{
  "hidden_size": 192,
  "n_experts": 96,
  "hidden_act": "swiglu",
  "moe_layers": [1, 2, 3, 4, 5, 6, 7, 8, 9, 10, 11, 12, 13, 14, 15, 16, 17],
  "balance_bias": false,
  "router_logit_norm": 1.0,
  "groups_per_token": 1,
  "init_std_router": 0.0251,
  "lr_router": 0.00119,
  "norm_eps": 1e-05,
  "max_grad_norm": 0.5,
  "batch_tokens": 65536
}
Below are experts of layer 10 (counted from 0) of a mixture-of-experts language model. Rows are named router (the router's row for the expert), gate (a neuron's input weights, with its number), up (a neuron's input weights, with its number) and show model dimensions 0-191. Each number is 128 + 32 x the weight over its row's rms, rounded and kept within 0 to 255. Numbers have three digits each.
Before each expert's rows: a language model's description of what the expert responds to. This comes from a sample of Wikipedia text that the model never trained on.

# expert 20
Inner stems of common English words before a suffix, such as goalkeeper's keep, fishing, demagnetizing, sediment, coalition.
router:189188171135116128164136135167161135150142150076123088162108132108088114125130135142165103150112142157156120127161117130121118079108131102091115145061042100114110136071116084115142117078138098141155124167105113092140116118167164145091132166162101145077138129101103101204131107125163122170138127214107140129142141121144057159102158161125126142129109091146127108147181138124185129149090083126147166124095146050100160128130134131093094107167191170120102173152148168124135067122116152094157174068096094099201111107155143070070099093163126205119110134095180163088188106122139119051
gate1:145112176044093111167128163123129131138078126156099095136132139143074141091107161124122115113177112108131124059145108157170112097142092116119133138107084189117127074151120124181124165096098150102092122133119133118085085106104133131116132099184099146138115114197095103106097132250116088080124173094106155112121193099177047166058119152117128126160105168148157144151112134140101133113089089153151088113199136097134110205156099114150137113127154076134109129171141063103130162120123111153128154118157130148137100131121145125113146133146163201090193162031129095177173132110099125132
up1:093094111125158127146105077073151129165162152097166105211127067162139139125073130173125220157126156101189194115160146115134140150153133109111135196105082160158128106177066126120133164107106123094116061105193165129140075091100170158156134123099122160094090158129145165154136178141126106088126108137130082157168119115169148083179140104148094171085128174109075140068135084163126170120117123108125151109086065119112144159136132143163110132121151121066107109109105074091096160080112137161156143138173138094215121136107112148143095139097113129132104120092144194078119097164093144168
gate2:161121162178139117150131147156167159123076181121082145083078128079128127152161065109105070111107107205157122062076087192090116194155136138149151151129101116114095102082172141142151110125138179134109092162138093118111171117164150143165131085183090134097137120094132112128137139139100070142187103128068111153096072067131133087074116149126135151198128101121121159143200159099099136124053164118121134173092085131121093143099153125138102139134168127172095165144163137128163104127189164102112179171106100117126135155148106080092117176059143148105135070086103094096144157135130153165
up2:183208101084171113077114185110072135105173100149149171160113155149179142129125159143167142200133149122115168106110148115143093177121148130145100149145198107158130168111105108162131129175136094096095093145094161191151112129109135107192148124094104049101159195093100151152159138130161070167107156092118163165154110097128154124146078100128070135087085139097159112166124205128140190170162088144067153116163140145076143180110150106140156159131133099160089129100176069139163125133079096143141164148143120081132112171114134100158060178117116128143146107157123102101119159104106104104
gate3:195150164176080105188099131164117140123126137163046125120094138151101139115199154162128134117116155118113119102183122146193073110189108165133127119106072155130128138083162108140189116116064184163113181113093163106135104111181107183158134183135151123155144152110103167060109127113099082139153044098094107105182124123164163074142103115112141167118089109184116095121117091135177147118049141107129178136162117102172121098077115098112144139153108137089152092141165130129134109078132097078133099120153063072139117125130100111080126115137097175084169100116110142097114157139120058144
up3:101125134197104178165154086108071170165093164149099164061103059087140090037052136070127079116072120167088149136104141129126124160158130130137160097159107092159127127118139160121101129100154117161110107163136105110145203130145078183124131109145112109130082100108046136163149137148188173126118168121134104157097092187151058099127142113117106107100112126091133096083132162116056140142148076170169150098121109096120145193178087121118100142114101109132133130102112066131141119154104102116150129108110158133087120173156064187132136099099159161122108121105167170095128153167177114157
gate4:096132138174115058167139121087139110187082107162154065125084148140072127139138140163126112147101220147122065145117142104159122100124134108168111078101137102130107134117135113148184200118113149091118143149146143109144121130121084109115147118111138121122154166193113104126160147091155152140117117081174144124139116064155088174081154156041121145163116139132130124148091106115126137142106152151097113156112085138138135054175113127095059133152158143127169129197080146126159193137207102197154125051150069116077073155155073134141131130121059154079175127104121135106106124158141134179
up4:097146104122165078081147159131111079134136102140095108177089125140171116140093102162172078129142133161177125165000110139120113119145122142075141082146096126210134147127093160138161101138124136112113100179127046103142142150165087161119124138118103163155136171112176104091075132110130134115148143146113136060084133093198097102097124180159083141155163155122117131124094079171134100136101154131146141102167126145087112187127075111134052134198083120138140143174122119145149106115188115075092187168103138118189147086123107110126158112134147175094135088160146065144141155115098129159
gate5:116166054164180087125115149098124074101075124150072160146089103140154137140129119192186139128156118144129121108164118182144138093125148089113150135126096116174134165099125112108209082143151111198167068101145157097187141146116170136137162117098130100138119122090163124110151149115086158176152127171112137111116141122103117162194151148101178130098130114124166134096169123102080093121128120052130127126129128110094109025121075163172134147095162151097085175135119100103158158096173205067182141111162096159131137137111133047179107122129128135104083115140142123101194190117163138152
up5:099151093149118094109076074139213103077172121156132128133157163110203115139134123115158088181118144126053126071135157075176154117115170117144126127135184141139170137150129158112048170129138120110150116114116109110081130137177146131113122169123143124146060087114109191094088084105201135105122152058107120124111099152115091127128145080050099116116138131092112061154165160054126091156164109158181112124083140164098154173101093121119176111105126052116149133129116132080114141116182105140103104140144150209158119134087103180108098124086103140130132129115120119153101158122146089190
gate6:175120083156084166109114099103127086169078127168091110127145122111182191127094118091121167123090071114115120137124106145105106100146093149160117138097153155129109146136131142086155135158103100115107187153139147221094137115105173178112194208111053175125141111128088084099138121094102136169129127147116085148121144169129126138178089094142150168129094126160208169149171117150095104173122129144113081135108119129123122127153123128073111114118106119156095136068074149078168073164153193164134118065132107077139155112136170111111076113168154065090082145097150108210102140164152159168
up6:099105157179139105150162119121182177116177132160087156106115126169157164139200129132109094137143138199118150086177134134156121168159102198127133101187103117137110141149131089079109116191099130117164146089130144132117171099142101161099181180175071154128130125112118072140097094194169071137115125114127139169133137112161149102063152085071129150118098109123125157148141199092161139157125103153125142114121110149213112162121116176128097168126133119122148180214172055097129105136158083095114114133129150094183134146118127151165145161149147102143205154092161105110145169184064148137
gate7:111161133124130126025162106192137121151112148133129119123080097074118113162205116134120134178102163155133111171081096181157178137105162086155078107184117149100107173123101175140145142100097085120138123117113129093149100106220122089142103076150119123154096141096119127125113189176169078135080110161110180100148089094122142135124142148139160092084131130138086085169109163179151097130190171110076114158188116097117135117109136148151161128148134110099116183165087136131134149124139086176112195117128116106152122097090132139113096186098105166059111114090107148148044152116055124114
up7:114143133155115159138120119131137136137120144150140128152142151142144117183122104052194111106109048160095151161118121173085092128137154132114117138131117185128161124142096145072120142170098089152202076080113208107051074147136196136157118117140171145108148176109151100122091063184185144077131116164156178123129120145090161072091095171137148143089155135193146106116141061093164099190120096114177127141101073085150134113111142148151096133123127137072100097103124164165110114172102127118124137060147123116120130143121120116093151181208148125139176127100162082145111182102147166082
gate8:125146072075175107116110146086142149127100124190138133132125099179155102131148126058160136104112135149079080152159160154101086140084135183089141202078155101133155137081072104100146150083114151131104140132188128158201166134139118168072128171102182150122167159120125154150137053138161138077164099165092041095124111168180165072144113098163108138114170160092099129146051130154096215164080102139112155112167117142171132108083158105149110134107139079125097141089084172118161101139117108111162123097120106150160103144103143124112132110069100109148157087139106136123111133179172112149
up8:105105148104111099184172122129080141105096168075137111162110152096096142151132107153137127121060173098146136153162068115124102141181182122095064096107133127135089106144148038070132121108115129097168106139119076113164113170135151133174141155156151109148173111149120162135150110081134077133109145107059136163115129111127083123097181136119170145052155153108119205126180105101105164141128153112148088168148064097097144068067126136129131183162143187077108127149158121144190103118107144131148191047121200126144126125136103064108178166147142145073116140118123140134151071143093147113
gate9:168185069147114139147123189099151106104119088079139141121150115137112158131135132107082166136101166122128169167127124080188136123093126136087130078083153120096108159096154123189163126134086101131098131100108163103117099127173129171066145111145080053122055145136149092115139118123127112142158140161121105093122145085183050122107177149130164178165124165177132126184159137089148104115100102135159180131059159118135136108125076160116111058172171157077176157137133080125066140117189138112167232128112077112094114136143158090075097143116164119071085154163106146117132116111122126133
up9:100151115036121126099125116092112108173121056092088124165121111144132158097075112114112137115115125136106130121177125078090151141127086119147092119128162153088086138096134147173113160197117133104107146119155096140107094096064137117139145127083147096157135100106132117104150111214141145185124153134109146128121128127102100085142106205124161066086133119145141181124073114089101140105141096152112086148187164192089142094156126170169183102153155119024172189120106109124120092138176105152174131174128094192144125145156137157112146078156172150053161096107114130133066174134111165168
gate10:101145116162092151168151141155158128146178101088069135122133104085031144114105123114117126095133116147086186177125103105152053099132119128152073142170080149212122103145128071132103121162120122105192145105164105103096146150151143126116100161133095104119122184079131139173160120160154173131126114144094086150213175102114145120111089160162075154102134117180098097189176063130146121149114144067215101105146125121136110143133139078130107157100085142073108097181100123131145122107104184077159143121156134107164077171121144076116104152154120130101158119134160183085127200124138131107
up10:155176177152139091074125115088141104178149118196170099081107110118112185201117192147126128152154114080130079103103127128189062101108135150109126143173118133092123119145069172099128185126090166092107138125096186174109082116089121107154168118105145084136069089140161074095114153122128128111157118165105122139145162167135171125082136117131146084123136102121128215135136130092104133151181105080081077116126179085152116129106138179195161160123096139102170131111153100150113147095153156175140083120076135122105107085141118091145168130117147097058132146134044106120130161165079139182
gate11:089125164141105121189162106123150118124101146139140140105079161099066140120073093071156100182089150217157126163107115107165093160106099100141095123141163126131103089165149108147111132140082115112174065126112145149138184089085153171149050137104164119073120132144130101124102155132151065092138122138171128151129119144088141128128099044170135180164110189214109074167137126113071159081150131171136142097148159119153104162116080164106076125120153162137146079157109127170098154167150177161162109112095141163131138146096091067143190162106117118099159148097180129153093102126131138066
up11:130076117125085102130138135110080144129154073144188152174161100112161140121127109103191175064104124047061139139109109134154147100129110095055099136138136127169107151141096099090118127100121112129047131113128130113151098122176045105089155081145163131197149148139119161143146152157110169124106149134103134106192129086109131096078164153130105116113129098120120125177099120122150083095143094174099129157147149070136122113159190129145123182143139091103140113177148095151140201191104079154111146075099076187106135106148068163113115179077160092126172138148123154112150165156082187174
gate12:155152148168096151080132134127154189140118134110169103150117098163111151190128035136082105159094119156156137173106102133166086067121170105179107142053112088094131140117136092096128106113105149120156132095118127107159147149157130157094142110179132156093153153157110142120117141114101079202087152124124112129154142138172111128108162125123136163108084136117122092139143093207094091095143186066075108138163152111155118105122135113141088101100130117150121069121174130129115121154090083141132179164154178048194150076146167103189166161128136197048134153139159135203106138160190139153
up12:116172189111115051159148101027114122138106105189156168096111116129124215093099129155109160096096151115068097047099122136166114114194182084151148133133108170152154179137110131080099096150160100145051051159169164165118132142101103167119177184061103090163183154086145147146123163132132183170079171166133149061092148151128131103122164120131173112191096113092137133142129148079138090103070146188115159126164114134113149135138115146123099138128111098147158132116116143078108138147130100134150128148139165127126164096150141129172135159162110113126108132119144140161136078154124100093
gate13:129142139138151145137139119087137137164075190087093105159129108123117167096136146114095144119096143146145161146087138115142117046111111099168100126076142125120098130164119120075166178162119108182110113110141216173124089079131085118123142168173141094107149189132168166146144134125141106142064097152133103097143150181166175119166176137117130155116082146173140130104065104143131121140147094148079145200161154163127168117124109128106144067057093077120124132125141146170104140199129096142138100119085134095135056103150146215089157052081137085069095169113140090099130167150127190137
up13:122126155109151159152145152163145152147172170095111205142150159159114136117130124157165132143092115160084206132153121143075082129125175113116104113074053098146168132182178129075104084159181153088155135129122102140079102121121100128163142110100141151056178189120158106131134154180121133113148164147118136130116143091164097133082184106100168133160123100130106150119112122144145144112101152146144120106146127138092113086117033127088160120112176135079148181079111189192123088077122194132119126177170192150089130124151141158046118164081081144158127157095111159107134093201161119123
gate14:084151124134101193155112127197124116116143113115074153174127131204124180132117087109123180072134154175104109090146123116123111093161141160109145154073132180122143085125185122128144080102177142071156092153119152133152112149132128178124160164123132181107110147169222123070144096155107136144141088164109161133131109140109150161104165052133090110167121168090084165124090143132178136123132028156162177158119111180147134135157091140218102088129146088129112138099186117112115105109136087127096145167155163073116154146089128141111117106119101129055131171096126078151124186101160131137
up14:119167126160130158166144147124087139096093113154125128116070098177131055157137143089100136114100118168154101185134118134112094128083119146125132075099098079136108111146109094036159155129171162158142143132150127152143139049157100100089153063095142132124095119122154137143128207087111091049101136144107102162171128115142133066125157135136144098146153125161093155105182164075167081130099106128094111114109122129103129108173077136062133121180096149154113147196091121142144097158109139107058103046132100107115106120129103107206140139136156197159116045112078121117115104127163072156
gate15:209189150149098151201208186095127182126171106155146126183144129119110131084087104085092107125086109138124166079181164118146069138099133109130148147133098136090087161094186134137147161113101126162109106125087126199134161187149183130121170111115114139116107142146119160125129111070126088129171150123105153122135120102112046161141126103105114101091111118147154188098147127175168102142138205144103133136151152122121134097108085117141106135108092114076123154171138071085131138156163172129164068150121118082197155181091132039139095154072145111115075116114151134139154139133107093085
up15:114115123130164121139085237110181176144163164159129150134144125135151151155206074066162163128115121098133122145138104150085134077116136086156100151080035144093140171108131105158143098154139141177128124168115180130109156103095142135151135156087058173128169096133127168184138158142078140115185124095146181104190174095146095127061135139126150108076130065125155136099108129176124111146115147090171116140130137106168118109093174130106101151103160108093083199127145095109181093133112125123125148103144128149142097176131082121156114158111131113027147200127090102132133131143097153092
gate16:184167124154099145176089141113135105137082167143150140125144128141139160086112134126146165143107187189167112153234140155157117134123159144138095114092108109133159141131128126189123128117127123170126130168185120080123139106151157147124149155195117140096143124170093137192106154150152165170137114113101102085187086160105075105083129114255149193106161101130123112124226119071161087141137168107122160148120145073109183139140109113128132153166104126119113112127119182142065140153118137082137157165127119128115142105173176069158160136143187154091151171133167110145167138147089086085
up16:154123126158162148130107100115104160144122157032123102121120154168148191134111096122132128105109203106088134129151142170119119084142155149119142163140120206146110153198151117121096090157130132124136099195081114135178091145181099102115118131153135073158135155156176075098151114129144126111190139121106164105146179115173112187092152049128086094135076112149078119136102124186107129139099065133118126142089116155071141109156085113098157097085114118081147153093152098106115058117124147113122078091170154212131159130134173156143110092121064132160137120148210098165092154191102140139
gate17:138098144117154131169169094115069212127130142150120220163186130123207126104183120151176078095145201130171122098123118141145185072157153104087122163132114065130154114107128121120127148149131127165087146129129156133132097177127122156089128176136169119120083126123114125079139211135135117067144077133112089132131102159190150127114105180120107117101173104151173154103148103132121109130198104151101189142112086143163128140125083073171077138214098164167145154126166077127187082143112153129134126089096065152137099132131125157118160116143100152073099123146152141101118142128133183172
up17:096179139119135115085156104115143139139142067092171124096071198091156160156107126145142134161146177125133110170140129194153084145145066138103161119167111138163123134132133121087109178126162180157082134104074117137120160080176167133113197100055103134122157172150119153181126127124156132144113086140179181167128134120131137239111135075145175136097124141161090118171052065194153087200127125149118121128189128087101096129151147162078122097131121102160145108130136139144108095136084099141107141093104114125145142099120131136135085154179102139139128193109110174149051117158093099093